config = dict(
    n_layer=13,
    n_experts=24,
    d_expert=160,
    activation='swiglu',
    norm_place='out',
    rope_base=23500.0,
    rope_fraction=1.0,
    init='uniform',
    init_std_qkv=0.0248,
    init_std_o=0.00487,
    init_std_down=0.00345,
    lr=0.00187,
    decay_shape='cos',
    dataset='wikipedia_en',
)
Below are experts of layer 9 (counted from 0) of a mixture-of-experts language model. Rows are named router (the router's row for the expert), gate (a neuron's input weights, with its number), up (a neuron's input weights, with its number), down (a neuron's output weights, with its number) and show model dimensions 288-383. Each number is 500 + 50 x the weight over its row's rms, rounded and kept within 0 to 999. Numbers have three digits each.
After each expert's rows: a language model's description of what the expert responds to; "gets" lists some tokens that make up at least twice as much of what it gets as of all text. This comes from a sample of Wikipedia text that the model never trained on. Tokens count by the router's weight.

# expert 13
router:496573459538568515465498503562521512514473441464555455461475482535562434501363483512470548478553472517449460560535502512568495504527452597506543497481412416449453398464457431479388542553534521560538470497386573473526571454524567461489578422431482479514499585510481589478520498525481508477
gate0:536507475589574565503452512543455554568576461511565531559452436464475513526479411549564399490479542458472487513530591494546449418542534496565466462464459417489421505616514538499561463488433424436507434472434512505514460392457439506569496497530437468513525500485550427415515427596525461470
up0:600531571469596490581491542465630512548472419498500448495491490459463517449428558468573496459491420467580482613573476433507448608395486502496455514502473454488509504495529528495448487511563472457496463579443552551462515446527503517541515516493456580489408478530527468413563493511446611479
down0:498564464465571565511457501464426455534469557482465458507401559460459576507498511446493457429514560529530486561481535511471477518574567538417396433444422498526488449534540537565429502479434518455449428535497443502367508497519439498447586435508519497503522542471509490507573495524586434487
gate1:521557472516532530520488479525529551479537526403518500612537554526553380464396527501564455534550532518457451401536569443424510501468478473500454489423508603461546397539469484566523508483414482482564511495502467525374525555505493558452505512527418566506473462520513526421499558551509533534
up1:471432538501503569571510506437498480464341417576492534534529505511557481453562502512439500491517467537591468515473585489492422612452484486510480557539542560497504466502442449435525464546542492408475448474516478513560517555522434516478492513452484437547537520484430374498611518491404543449
down1:525414538544613433512488416623510604537514459479486528489465514477472459501505465476549430498518527465462552507487493535598511511455595496535460553510466429589562468466509524430538612490585452522525551473514462541475491483512394522475551560529489486516528535502526685461502499461518472503
What it handles: Modal verbs would, can, will, may, plus commas between town and state and periods after initials in names.
gets: ",", " to", ".", ")", " would", " can"

# expert 20
router:495411484542592617544569427548450506576439437459514476439484508421437501554398511522549463518467499500582488442545506457534497528529581399442546518432455523458452442471530513491571573533406588551461513497489547468496457528460545487463451519521489472449438516515519549630547549631490519506
gate0:469492615479478524622395503667562459482483514529400428576550504523525477445473491508487478491513464485458434529515502504589531492616544554531592447469482505533513548522538552461616544390491601514465514384505398487456585482538487522519532542590521519538463497473452572482458480518510470445
up0:457449526402470532474530470538384454546479498549490453496497528498672520493512503469428519502570497421563499456493398501524501475514516494519451498445523446464401533474464448421453585477506532498506511535435463484505569574572501518539488571479478634538554492444608505421545597489423513452
down0:496542589562621472490489402555514599476551501484583556430474472505527533528439519520555486540496564482527505614436475399493386516504493477527525515512436493504555509493450505486439524454479517544523468476554438523494475458463517550531555499499520457500493476549447405496534457476492551546
gate1:547395483541454549541534542420488526562536576413581420393556517474554467535572518504462524458533529470430503578457514469444436562506481581428574518506484524466454497446477474523574484493467476553534426522370429476498486508488415520489437562515528422477584501512449487469445506462432538467
up1:492437525503481556510450566451522458413455566492462582546509481500459471481477500515493456397575546462509486374494517445527565527500453493355482559477493511505512470427498455478438474555499589564484419541422504514514504454494505422451502454448545402432515515530530475538530531496518572533
down1:411477477470509589501531555422493482530533540539486534537621564500616473522432494478499479487554588572500550457449545602455500544479548539460421479522616470483489486577555511537470503546477476478494527523448470464414533464450533418504490496490603517566575521474578622436464483530466442483
What it handles: Standalone space tokens before years, day numbers and table values, plus single capital letters beginning names, such as D, F.
gets: " ", "–", " D", " P", " F", " S"

# expert 11
router:527512420573465557476490475459489477460467513473446427500507472528530493580477362551562530560497536551506491478536583483522419476446484532517413580439552455453439523522466416575489491496453557516497546506520582453503475542496573489546499483509626530540521491505512497524527563528496403506
gate0:506538517554490537523526567467456506428506498490483485522535570494504499493499558626529495498464437472505476558447517460422577443499573587401503503502484534512484495414442507534396476431449519487512510522531557574505441422593462551442423497483414561562500492510516492538448415532466567491
up0:531523569534472493505519551526399499461346477488500541522539464483511478523472539489499526486467506436570502505509591436536533481524560539480504452518524478440508587494503423445505466532534596566545522531589482479502469424446545436452524470482512476500546572493562498392519562495522413477
down0:528545517555554502526549498497510510529498458493485509547489504553493501491463576518423497461506554500500450464536496587472506435451391537549412575453501516536514493537577426450485482550474543411522532507482545499478556410526459505488546566537441479460550469461517477609516530498466480469
gate1:511463462482451486555547466467505493541575512456442429570461490555437530431552462478475519576533480500600477444636489562554546426503514502483470505615505505537530441597552576485424490543556411497481445500469532514537385463560415423468560524554449511454513605505523556530539469392478462532
up1:533517515457528561592517531575556476492453627457504543547524472450398543480513488449507450383545511515424515499466502502491490530516519491457419616376497520466578433498558488484457517542547509541513472462498564516516496462527577522448496562543547400479542514522480485451547546535604507473
down1:524473587430556449587500442494518531584521590624480580473509488394463449495518398458507523528480464497525502514492516438554520525403518459477510479477521482554421530479604506447411525420556434450499541537509522557503557497504496513481418406474522560474494600339571473498492468492445607525
What it handles: Head nouns of proper names for organisations and places, such as School, University, District, Fort, Council, Army, plus hyphens.
gets: "-", " University", " School", "th", ")", " House"

# expert 0
router:443477502487564533504510393566469543546545411403473514365511449499462497523471491505443568437399529510461463484492572415542438462564539555511623570539474478463506455457530435539561553591455578527517523427429549435484607611522534526531480440467482453517516510540506489551467511549489411516
gate0:463542567456529446537502547478474520623492481557527458519513530478492517458516492487541525542496470458485459484535480411451464565541509525446504692406463428561502456526466412604625525454544512493504577484514512503479541482522492479522548500468534544474345524434492516588578537441508507402
up0:425565456593498603511481491418594590443448498529473504392485570580486428557521483470463426484462423523440445466446540473502426469488379540468546528573419451513489522555417435537520488471546478525570480558561493551496575437473391522487438545418539442570528492518492463468559506519478500450
down0:515597477515476523570525530476431501466516485589446500552524510445571521513490536511543441466453541428580574623481519492461467407474343532530473515547441450532537529501447545406449377497421483538490524521488579594561452454479369470611457469423512551504516474491634585466489447477522540509
gate1:497434494475524517503551502585571409552423519460435525461503522489552461492533440584495542630514546530508560430494480503543536585510541476456530501475535523518463483500565482410470504427499409565455481637483523501484423501521524426522420553519470487612480558536439540512477468495454536408
up1:515547464552673514510616465556468511513503550479555503531510573549523412513452537560562504510458493559470435492442451463487500506561497574577460501401507501479613508511548514491482529406434534520476459578471468501530581525527542532530446483473444531440434501481516469435497482556462481469
down1:478453517524518549549510533526489506563539515454468463531458485489418536538543500554507512452513594514535575555476527406515575508470562479576477552480437546508464436506474454446457518452454469553464562538553485470542550520503521452494499472454455477554553514538467507496504389537496477437
What it handles: Pipes, percent signs, zeros, semicolons and coordinate marks in stats tables, election results and lists, such as |, %, °N.
gets: " |", "|", ",", ";", "%", "0"

# expert 1
router:501473496504449529461459512554495476495500421461503512495435421467442478559588530456503532501475491464449554469547456481606485521511509540526538443427426561469409503538522582462463469553436566509433512484516542415476463565439593519477493476575460478493469567461576626610562465648497530425
gate0:473583481562527534518395467487492487461501470455495480450493457587484527402506507473496518467459505500549546477547568432493474546469578510479526541532410547478478442464473484478543466521505581600454472494520496545485521580461451504457528460486439466574437463505614491507506374508480491474
up0:476517492561503544545552451497460487487456556546400437506504437509516449489460565538468546563461563471505510567460524405553469471623398530441475470537450453522478535508611517556458535517465554403565438507544563499543481563525534426472507468469602455508481441512402435442473540505562604538
down0:527434516561380424595591516517479532489528590497542433503504462460461444431500523538424486504515383522412533497505504464515570548530573461465513499491532481467540460511608381433513477531470531540400465512709451507426411471546476495452426550513514495493514420483544396522551449531508593551
gate1:536496552485500469537438542457482558469506498479468481456509500569484500520463454543519556525407590555448470508539444554397460448487557439540499441546534522523460481537554475527480499440428530500435539461478587460560568463401462501430496440456504527579429483518497580497526535517480495506
up1:491536474458493472384515531454484458519481593472559502502395390553605434482468553532531498482530473526455549494509495557544489544483530566469536511514399489430565501516550530503550571442499517469505521379507547574553596609530490443498444622474499464469406538462454470493524461557563549429
down1:480532488481544465419466446474446546570518545520460531511483471484504407478497413537586523491473578470494559462477573435567504486469531543552534381449484436503516494588482443458501509537438529534562455465468519553533491605533521520425477495474482486518486472517368563533560477470423429408
What it handles: Prepositions such as in, to, during, from, into before a noun phrase, plus opening pieces of split words like th-, bl-, misc-.
gets: " in", " to", " for", " In", "In", " from"

# expert 14
router:452441458506595583579490449529518504521537526486411524573446468430496486469464441572581565534493578556528531541457526452532472519489564467437506551460488486484461495457499544494500488505473614508543443481457516594512424590598446472475509447441506505525451493498502457615510443534442456544
gate0:440548495501459416514423428521441525446456457467474391419596533497519551524431489539498382445548494496503439393553534470475571494495564504365451447538530520490514413640518476516427560449376452437421484474410478494501504430437503483577435500573544453525544504492484480555544522444476517526
up0:458563552463500520549492429497543492538522495499537407512485509492491496539514556519442442530391536493508519495438462586541529510451473525564479519458482490518493480429478498501473451501514563489511522541541464565567472601533439409522431489499544444449439453441519423453497556562432478515
down0:481494457477561522563511609509526515538456550559453544460462423616542439485601537558582526495488548539404488594560482526579506395580598482528564556523505540464520543454506502524444568540566472462513587556429483470468519521492492492537458469546548492524508467374544502504510520437544592646
gate1:465438489433538532505496534529423476450449506504483447525581507502473550508482533485489375502490533556579573476427585549537473453546492585389574662513519472603529563509541490459480455401458513473477550541500498547530370603415379577486541477498447484460445517445642510567462510486467528509
up1:513497576510525512460503513488458473563474434546509553442548472473392507619401527590508532515520391525507538516492483508574535485509479589549465520434509496496473425429527493499401431459489456501404504407482512483527540555549466524511517464539472405572588452525424479468497428431513486454
down1:499546503528456495486513414540439514452514484489519504440522463556470522526530433532529575532429531467501441416589498449433482547435478445584523525463481443524452577586438451470503463438559524525436502463518544567405444550466494600480533480540532381499547461506460487503421558591499471552
What it handles: Section markers == and ===, table row breaks, and the first token of table cells, such as nation codes SWE, USA.
gets: "\n", "==", " |\n", "-", " |", "|"

# expert 17
router:412420475587602626462612508480470442511465450529458455591401526484523501509431469502479515523543490541558457537611490588560385487485456504484507523517531448495459517508472412550602502457493552531519467495488534548442518476470545523567527523599555525543493464487540477558543535578538505448
gate0:524493512442488435558493494509500480451518472536511525499544600511501505482586565526476472589446546466587477531484552507453556419474441575484528473439513569502458432505437460568541510435413480505504478538511512516538544412548501533546579464524525530453561577499477410544551576467542476569
up0:483508565529509458495443458531438426451594551487469492553507385435512502516488475583482501501485436490505465470527474490501386530488583509620492606529547418547506483583504521464496511509496430560453490467440596446528631457541521487464459604515555478534504497525532530527479487519450507491
down0:554479517598517394469513516442477476588519519505504422508465472602496521456535526487421556492498506475471514534472382492444548551485486555496484515474502568468507541459568537401439609567460482368490440482511559553473518418347613568507487501568544568522491531530548438431499537481524486394
gate1:535547568597551586525458517503377535474498438496503436558585642446484509494467529465525428530476514484476461573480484566442493464477506511565488530347471440518540513420510446517489468433515515468538534397527437496552500537497479479461540535554421507422520493421541423506501443485468571510
up1:514530454538408446554563526575412548529530420510479531461456451553451514464478497463512504483496446404498467495524544468525512591537452551511562500463480452558501452428625531417361587523502501453508482470510540505541412395530568415518394526437456515527532466571457390466485431511519500491
down1:449483497486500463638525510419527487459525562553425474480426487497486556481458510505519442439529526517545533487467332453448506426411421432556558532462437400428518465468467430552531492458491484519499400489482411415521505571483556516511403495439461481476500466523449518517462473540548435584
What it handles: First three digits of years like 201, 199, 202, plus line breaks and paragraph-ending periods before new sections or list items.
gets: "\n", ".\n\n", "201", "200", "202", "199"

# expert 12
router:410531474464547585584464419485501473582591452444509422465517559377528465489488456571450413562460586482540504530550544454503560469497435493526533486455417598460460541545457508531421522522529401579499472434523527467443415540466544420435525460535555472420449449536619545514489545554550487452
gate0:539486520499445464452504468565519407368457576498495522541420627429603536426498470470547414469544496533476535446546456567530491433548480513429501441472453528456494471520418535543463551453463493523546509501452491505481493503533548499599497517498556448608429505501486496482478482452398560507
up0:478442529540371471537466517495507516515480538517570464524552551526503510455492420621399493479481528557488427449583496486443332558509497490502425578550475553558443571522524399410514481511454444479411471496591498452467511454473501559528405526557507423454499494457550470520388466474575475470
down0:482540546504381398493495522472454517570488465481497514494524501494537485554433507560473503518430447540439580498478523515439454600576481480557466519476480491478506546467582505560493405454646472475524521472527480485526516516529482580492534466470494566488547496492516496443506549596539570543
gate1:606489528505460460493466513455468535495472463605548316549532528518440378475514452458553504581459607577480468531549487544433512477493579471541453539400466498525458530491510493468523495451562420416476500546508594514602462527523439561608448573579475544555470521511504446462464441557463519448
up1:476533620439404336557569460513539529559509536474527510516496507387511522449572461408481405395555453435338479477512435482472611497491505510513551468530462492391430423493517508480517539549522580530547542454494564439448482476564471444517559476385488531489564469470421483559459516474522474469
down1:484485328487449537519500566476554460498580513440492600441562510527517570516500469580474542521517517562492528382416443517503576449553479465571515450499536475553471504508504583466513390518526503455535476509446541439450475508380509526535470497531481471421537482525483531499463504567448489440
What it handles: Commas, and, dashes and pipes separating items in lists, names, and occupation descriptions, such as politician, actor, including.
gets: ",", " and", "-", " |", ":", "),"

# expert 22
router:411437454526562550567518511467491517540501513460538504532507577479484517474491459424518419520501546533506468507519509520511446380490473561437541488517503513450480526466496459489547523574473474571420493474541512449532390524446591455420548497624525524499485589494592599580500433548510535487
gate0:450429521503558467540491550484447425540416519473558531491448493431589506517508558507516534542554488511482525496408449501449475500556418420485556495596482538459472482525465455603504533493590631431569434429524465524465461511471461562568507468481466489415536480487517440479443476590498508524
up0:479566421490513500503486428486465498481520468544375457535460450547502491493434362682514482501519473547557526510487520557506454458495537513527501484516450440486442550526458530546527457565513467386472524481543572482469511464602526562471563484460487500506470467467504478549559542586502450376
down0:447474483495481494535465499526513568473561521419468552502527475472521569407540440467473490449465433449557515569457461511513464453427495530530514400471488433465441482443562408479549527519517516470570550521566578435521488580419501477557440486463525542477476432509526574475450524477508537456
gate1:509551496529464490480488529481531407517347477447440489532498563413485564577505446463475395465463529506587506443517479538551532508486624667538514552495451528515417509620524468523474607580438651462579478415474560449621526505465490572477564519532453541473491515488563536504545556460578525544
up1:508533487424575537551582482500485468448451528409398456507463578550523419551498421607531526550495494583548476503512571488515459523532376501502482462460480355452523450523456515597466546489413413509493532492568469563527441542399531443562570405587532518545409488573485461479470490505493535562
down1:493523484447518474580575519509471513470437555426530470484528426550551546410416508436486464436499550610485486451535451515390369541524473569562414547546567456431544549437526489486417486525472542501515448498538421509514559462531514491402500552482505483490456471466546526340480540470475508498
What it handles: Conjunctions, relative words and prepositions that open clauses, such as that, which, when, if, because, by.
gets: " of", ",", " and", " that", " with", " by"

# expert 7
router:497520469555501593521437422477516422506572376471508552469479519533453491429506421614492370545488531505513478414463575522517490458507479504495511421501488601545494537503409527564459580584451413530457536531467552492415604479499513444510484459562523460491461502371484549538472491551476553455
gate0:450505554578510455623405474534449565429557538401531477509552512500473569485539564514437448502484491523549505561561570482481507533566495473447523429508563532462515501479504488457550502486476574465472564538506570516503433459494454420562561454374504343478504364534428523522457553462454447496
up0:445514461498483473508537560527492495495448472416456453458503509477559436471430389482490522448538525548558438420544462428589429488482472508483593515510478490463475452492498454512378560397508479474482430472506516511457511479556484531526565541527469570562427495477479518601489590472625472504
down0:418470456488426501454481486527476469459475507469488474530495481467523461470583451462532497625395559455494562462584501498535463410481536541454555528478577507533496482577487560529539441465438477589476459542536518425527476496514453508486582549518473491506509462594498495538486527553576568517
gate1:541445396521496546550557499462523550461437394476452509523449542496477591497437601393470499435637606583515446470503547470474522527467558516447480447516551512497546450495497591503575498574528546561473474578568553500483480431514454442440502595480488575566481603530532522582525462530384448486
up1:585444526428486470517497516492514508523484520423462525539463552472536486512469532491473483480534546533506513501441524619535329569433454437520491519483498534446396446456528460531555636441547528455500500485523600502439428483446462480534514415502391458560538472477488542566565484529585476506
down1:505474579490407445467522556455473568475557481450500514416440443520480392551466562487501474472550488426525524509419455470473500474395553456557502481531412548500340520430481525432444517536496499452524469497547484463525501519495532555414467520571597520524485491454513553532423479486565498457
What it handles: Forms of be (was, is, been, are) and participles like described, promoted, used after a subject, plus opening parentheses.
gets: " was", " (", " is", " at", " were", " are"

# expert 4
router:452537458609460464570436536529442425462519559508534470402438474504465459600524487554516414473460488467505469509479517459470404459385553562461489466452542459537501494480428441553518468539448517585525504498387578513418534519593535533544491415535464437493490573478492584491557447550552479496
gate0:464531448535624564488483549622541460495436494598516439578476531594479522519591465564446513480585577418535530462427525500456574471468473546519509427508540529474538617547528565531598495466546466443443508407474473463406423447560532396524482420528496535527560524469517550427534394482419511498
up0:515496487513491622523539495513473567538416516552494521582521487473495513480520527516468464470507508475467473449659526476464505500448472483397502556534479580443492584465589456543546452519465464398660518545459511438556537524444422492576465566518495517557576487435461611550509476534490487540
down0:399494553553377568556540523361421537547597577525443456499557495519515444436435400477469465502577511446388490554431487441462592438505494441549526526537549446377526483514471441415479427492540477524549408562534518465530503529504512431588470441508483533512466551452477534503536509559494372549
gate1:504477574528616507421534588533489519547506509461520439565463510393452570481528516511508435441501519456579442525466516441441492482435538444423465505552531552367538536582527492462373534448553563442478447488523491525445522466543470580523557464436496528411542440455506513615519442444476535432
up1:432475446501476449547420509532436425514467514587480453431549483510495433490503538538508432457453510500431562488442487438505455518464508563512416483438490532456391581523555600497566497608488416475521453440526543501448477488576512469480492463518465535566458466544473516507524566450527414539
down1:504496507494553549513469499545486537476459481531452510444518569555405504561545481493560460580510495468542536534549503511519598561453424453582501329520449514495440510539525486544527454556523386583471573441559512569495398556523510453420619575522478525427513535492402469469534467528484533484
What it handles: Compass words, degree and minute marks and function words like of, as, in, such as southern, western, °, ′W.
gets: " of", " (", " as", " in", "′", "°"

# expert 5
router:480477464482540636539467428501555518456553477507559535511488477557495435520461484518559480586497532521479543485527605452511535469510516469447493503562523539506535486458435454494505558528446489510497514424517585556374498565457474471523472513449489492509440481465523527589521475517477487521
gate0:558522497463437544435510538478571491447512412628466435558497574541563556522479527459491432542468479456500499431474509493505445481474506526487440548599443547570448533602464475360528551526507445500496548512577421384462554499535489418517505430505568474481525573492486497536525513576599567482
up0:470534527439546475651509488530457487472465498412446596526551518530476438528501550543368550555424588415451440549502531503424523461465421463559622501517485453548529519446468471511434499461523518518441562507500566508550542517512492545565556532477555497492554544522473488483584492514411448439
down0:477513551509524562490492466484521471482501449538487493495518445389549455451497471485462548508487529517512505491601463488435625422445455459529441458543494481476443472470444411514511371482452458513605434465451553481489488543472429508497574628539521418524515444462518497553491423459456437467
gate1:454515496480475470503516513518525485414552553514525468475560529489545634506452477455593570560539507470520578444446499409506527386528550523517484470509481508489465514504526539484529512529488467572465478430495504438460603562409560553490449505468583619504402471514552586568490512385491495385
up1:475475470528443489510474492511486558577545495418465551519531554534480459490543459378504497514434439525461502487597478516472487538486491419620508407486539472523518441445591421533510502514477476490478448522555456424535547429508481503499439526484474515514552585460536541400515545441541568543
down1:409571441523556543469489417540542458417424518545419512502503510550471508428486450470480557517444543386437529452554520452562485472494517523504480449500530570537380531480456456461526409496412510430517530520488449500492561499425527500469444525472534541512493489496433477626565418507466460455
What it handles: Personal pronouns he, him, she and biography verbs like wrote, appointed, plus final digits of years and pieces of surnames.
gets: " he", "0", "8", "5", "9", "6"

# expert 16
router:514521397660458533511535553537454456536541501464490494451491480421396497570488447593407493498494509472518453452483492499515499468526476506507541500512569529524372403425542385453493505534507546553519505475445451459515546556499521529496543494521524458493486517526594595428531399469462494556
gate0:518554530561572505509349647497571464474422494417603476495513541514433522486504509518556490460451520545452527566506504489429505499600470483562463574587488449535539529387533440481571466470490520502557491538505525500559450442512485490517504480573555441530481440513460546370539493494459509505
up0:549481495422518498546532479550459499572581531527483509474519572505493513471499567620452526443459520457462479511525534437490431483392463506550610512545540496367459497416479504448519562494493541586574540563566523538554612507565579430436574407532479500541421544523448506480467470527569458597
down0:467597494433534566525589432502588514481611593426493543403426569494440591421565556546555482522518509547510458506535461483570439447439409553474547440418483505617566514433567458463428486413520463521415578566495520553501586502538506443556495532553521451465420447580524481521591527545430485466
gate1:483479430359490588500535358442509423449433520539553514548549496517434536520531504515462562483504609475552520428433544538503423468436500502564601501550529492442527463590449597396491481574447596499540450527504430463494530517560563571534422489496501448553531508510529464487453450464471547493
up1:470471571581489584392513441512444566549467524581498564521468449467475463526587474554538452449533487527463512574502565481508528528506491441542499489503462499507475510500544517559490570484577441442506563546569527517589478545472446455520397466514490582515518408464427453504581428534438530550
down1:552537523529500522572442540506434517495391457490506508485516551478475474488454535559506491508448518484491526478479515589472542491483508541497457426456568431479472503415570549520466457407531483427393545552430505485469420545598555589461438461568536506526435570614538535547554522563492512505
What it handles: Month names in dates and tables, plus nouns and word pieces in technical descriptions, such as m, black, loss.
gets: " |\n", " October", " May", " November", " September", " March"

# expert 19
router:532400523615483520536443411523440471526457471391477521459517498454526501562506460511563512527508476504507519549587629507612505519454528460526494506451508491541452493506473495531481482563378569457388463509555518534506548532520625548504458583490468510514486558418513525523510540524481431511
gate0:536519457520483544416465559364480505480478518568472463436456452421499515505615511458448538429440501447571469467475486609587490545491441446447464463482487516517590552558504479549467505504512439473406465558474571555577581515427401478540484579486476527577538581527471409552460516474482496483
up0:517479558490493452456572466495584507527519463528567493533507513526616463463439462463461503551515451645458456505592449476543545503551559456537573502492591538489404463542541520417609458479435503380521551434439512457495476509512508500507498465428517439467585490503486440545478446527554553473
down0:432544517481546512477475438560427585529507415458379540521534501475481453469516485550500507467451454609549579421483386539425522403405453501427585459488478448488410507448347492407415539507553477536411547583466481470498534475434487504564510472531524540530539494472550525395621552531540542504
gate1:467532499525449458464530506548567493492496433542410535490556482480533501461510553495483484507549454528433460523532502450486540451647478434536528483457539485580442504577443553488505580535394496461557633525516437530405537459536444487558536527495533540582578508606485413530508473453436443496
up1:459518501457500531441593506503444509473471425504476567515441544536481524448543593514647514516414601525466497542471595497477522458433475576579384538564548391548489486417469514403506500596469523512551422536465521526527369466544423521463490455543509455538601555602461441484415428501515604553
down1:489461512480426395466555418465510529521512438430552544510540614334589485472505460445511507493469564539541483461505510581574550474523603491625517406574595548559478507478558483565523482542449482502546468502563463489563496488485583552501546543494435482511537570449509529514478481491461485530
What it handles: Words in names of parties, governments and bodies, such as of, United, Liberal, Democratic, Islamic, plus See and section-heading breaks.
gets: " of", "\n\n", " (", "-", " United", ")\n\n"

# expert 10
router:548493464470556519536497498488444499524480421461510465557489550509405499515519480465437522511548530580603522659546489537535500485478561481525637551548510574443442462491445438590428422575491489514543522531370552524467483476458568501510460526470446442491501526429540573434505498681510581504
gate0:493588406427541515512518490493540534542593458531431514531535474555541519550488525522496602497492436545457523671523549477503440538478515544479450426482456448408527533403492502613473505554562567590515448515444522509462498504362535567559526425524463571463516532456468456459462490517504476467
up0:510509505546490496441517420447621421554439522464423510513468486481440479528548508586505394468461518482472517474482507576454418499401567440466578519495436548500424528404466405426531573550468499440537419577517486422451624439500404596502511489475568479473522522451510541542508491473556478460
down0:480570497443608474458523464530539529505593524469438490508415477496490571491536477514447486483501486469446501506472522553526552555502488477462544443436493390613497569540536611507554539450496477423586442511505496510506391601513501585539575403522445480592494552462469448541487445454497498447
gate1:431434530512463408506583577549588416465486532419575532390570515492535475468404502483574492469578592560505520500472554621432456552435467467540523539477519506569508480440515516512518489525520505449582475505445493604478497440528524462536462512438524520557552501411482488440605469546434496516
up1:532498495431463596532414437503491440490521602419518489563529514427533549497449485480446456482498547431561556435630474506575506515509576500476529522463488447517500468476444420548448472531553473538490486550507532498591519561472546448515489452433509430451487480477388428536516486557425475464
down1:544518432535551567420509404469448535499487558553612425566448512487455542355556523408459462501496578435565444589493435450518498510527524564548441553462416484526533569516571526558463461488626497537511463554584521553549546375476485490506521526468513585467474472417500515514529442483490518458
What it handles: Digit tokens for counts, years, prices and table values, such as 130, 277, 000, 13, 28.
gets: "1", "2", "3", "4", "5", "6"

# expert 8
router:476433457491584594563497500550488543457527414481513468454492502485458515539573437487499440506460458498543465522483519419526394494482567446478545516491504629537430489472466501441500525561494494564486585476470565463423476568488525483531503530495464547540467460431510557514569470426483546461
gate0:517474536442534595598567501465530487457465495430475465547435537472511591443542536577420456512438469425478551490489437432468524530511487572529469488460514503541484470459539501497441631608488491483524564514488474536500463516414439492464498612455610481529479453554504589570498554420473471522
up0:485489493570501488547477488421520450636527480417508470455558436557525523483489490563440456456537561482481410492466397537475468539502491473408441564465519527510520464427588466464509601518475398466511488512521518557488506443517508647503439552504499565605524479453497505560488450511480458476
down0:565521564544493442588506539566528494559481498517500441567512551470502452501461492558449518449489528514503454523498584539608476573592509567504504552440460486463511527563519471541524498429557438484487489422462500466407518580605542457528499455508428539472564441521612458470483484389487420494
gate1:373438448587472403493423535545562578490424596487553567414496449501446522532469425502499524476496415584554575531498430534426507504570442531515548433473482461493499445541512549470579456452504539546456483497507516501511493482476403567538524554512575492546527466535560491514439461481377598530
up1:455519462516522517521505544588511502517446527469465507530529516471610356447550459513564554594436465509589492472541592514496481600409422499471550392457513436450525474447465534471465470504484532483591451424542562426537553553578495469432573582585410544484558497410464444586447501505487473574
down1:470495464511404542504467596422425599410559463534564393492494470580474516483586507472509432415557547468413480525491538424414572425434493531560505503510563592559421453509538446443530562494460481481496469570454503581552600523467475503533539442424431494519550395500498484496522534541494417524
What it handles: Articles, possessives and opening quotes that start a noun phrase in prose, such as the, a, its, their, "The.
gets: " the", " a", " The", " \"", " on", "The"

# expert 9
router:514425494566528590545604426514530453525575426491473503413449498430484472490528436502487518479551462490576547473490464444456595494566497589548579500487504585509542501477456500493549454535539502577539547430534525461539532477481460544550491515498535528414525507458472563592550458619495459365
gate0:501553464519537511428523555369537414493457425468440505480444480579539521566513489403453623472483551524578464572385566531529532466527340464452490584386569447474502539502411503498459501430587467536534509523458455454495544414478551416641526550547490557506449526599502492401446574398559525503
up0:553558631526482471432569578507457559435508522455437502489548522472494430492519512529470501491508607489454506479514625537524522444534604626561454493401477571540501444517535498503504518463473463460520543496518487448471522494539487513504486452529527501515560453471460505508554481549480423490
down0:451499519534541466460584506503523536556479429409472535462489510533423551470493500454442457401521553517408547568498436460497542544548512550584526562567503340491551539488486532517441444479505418526490486571531501518516487471473584557560619603573572497392555498522439501470506601424425431498
gate1:426460509508474507542499487585534498424467468533413507447501512585509445532518424354517469476546448565527366440529521499509536492442483483439494464401547580537486541475571550571461533476493507543438510463499497443506519497499445487432534429451551477443621436568441486464550572412530565513
up1:533508477532586498495512492458476418487492439475577529583459457505487629441422545561433464569502467479388466596566485539469452523526448371408484513504496506497514570534432500396457517497623520491578480555494522463507446475479494516504485471485517395481565507452592483506578487491490428456
down1:474572470569530541464516564553495416561485460576387442587562475561461588511505494513499485476536478496614457537462440494568491484423440534550556578516534542551482486520454599434591471528484482578569481485468450542487507378485327516508506525556558513481512541513526620503463550593476424410
What it handles: Pipe separators between cells in sports, election and filmography tables, plus verb particles and prefixes after to, like out, con-, de-.
gets: " |", "|", " de", ";", " out", "/"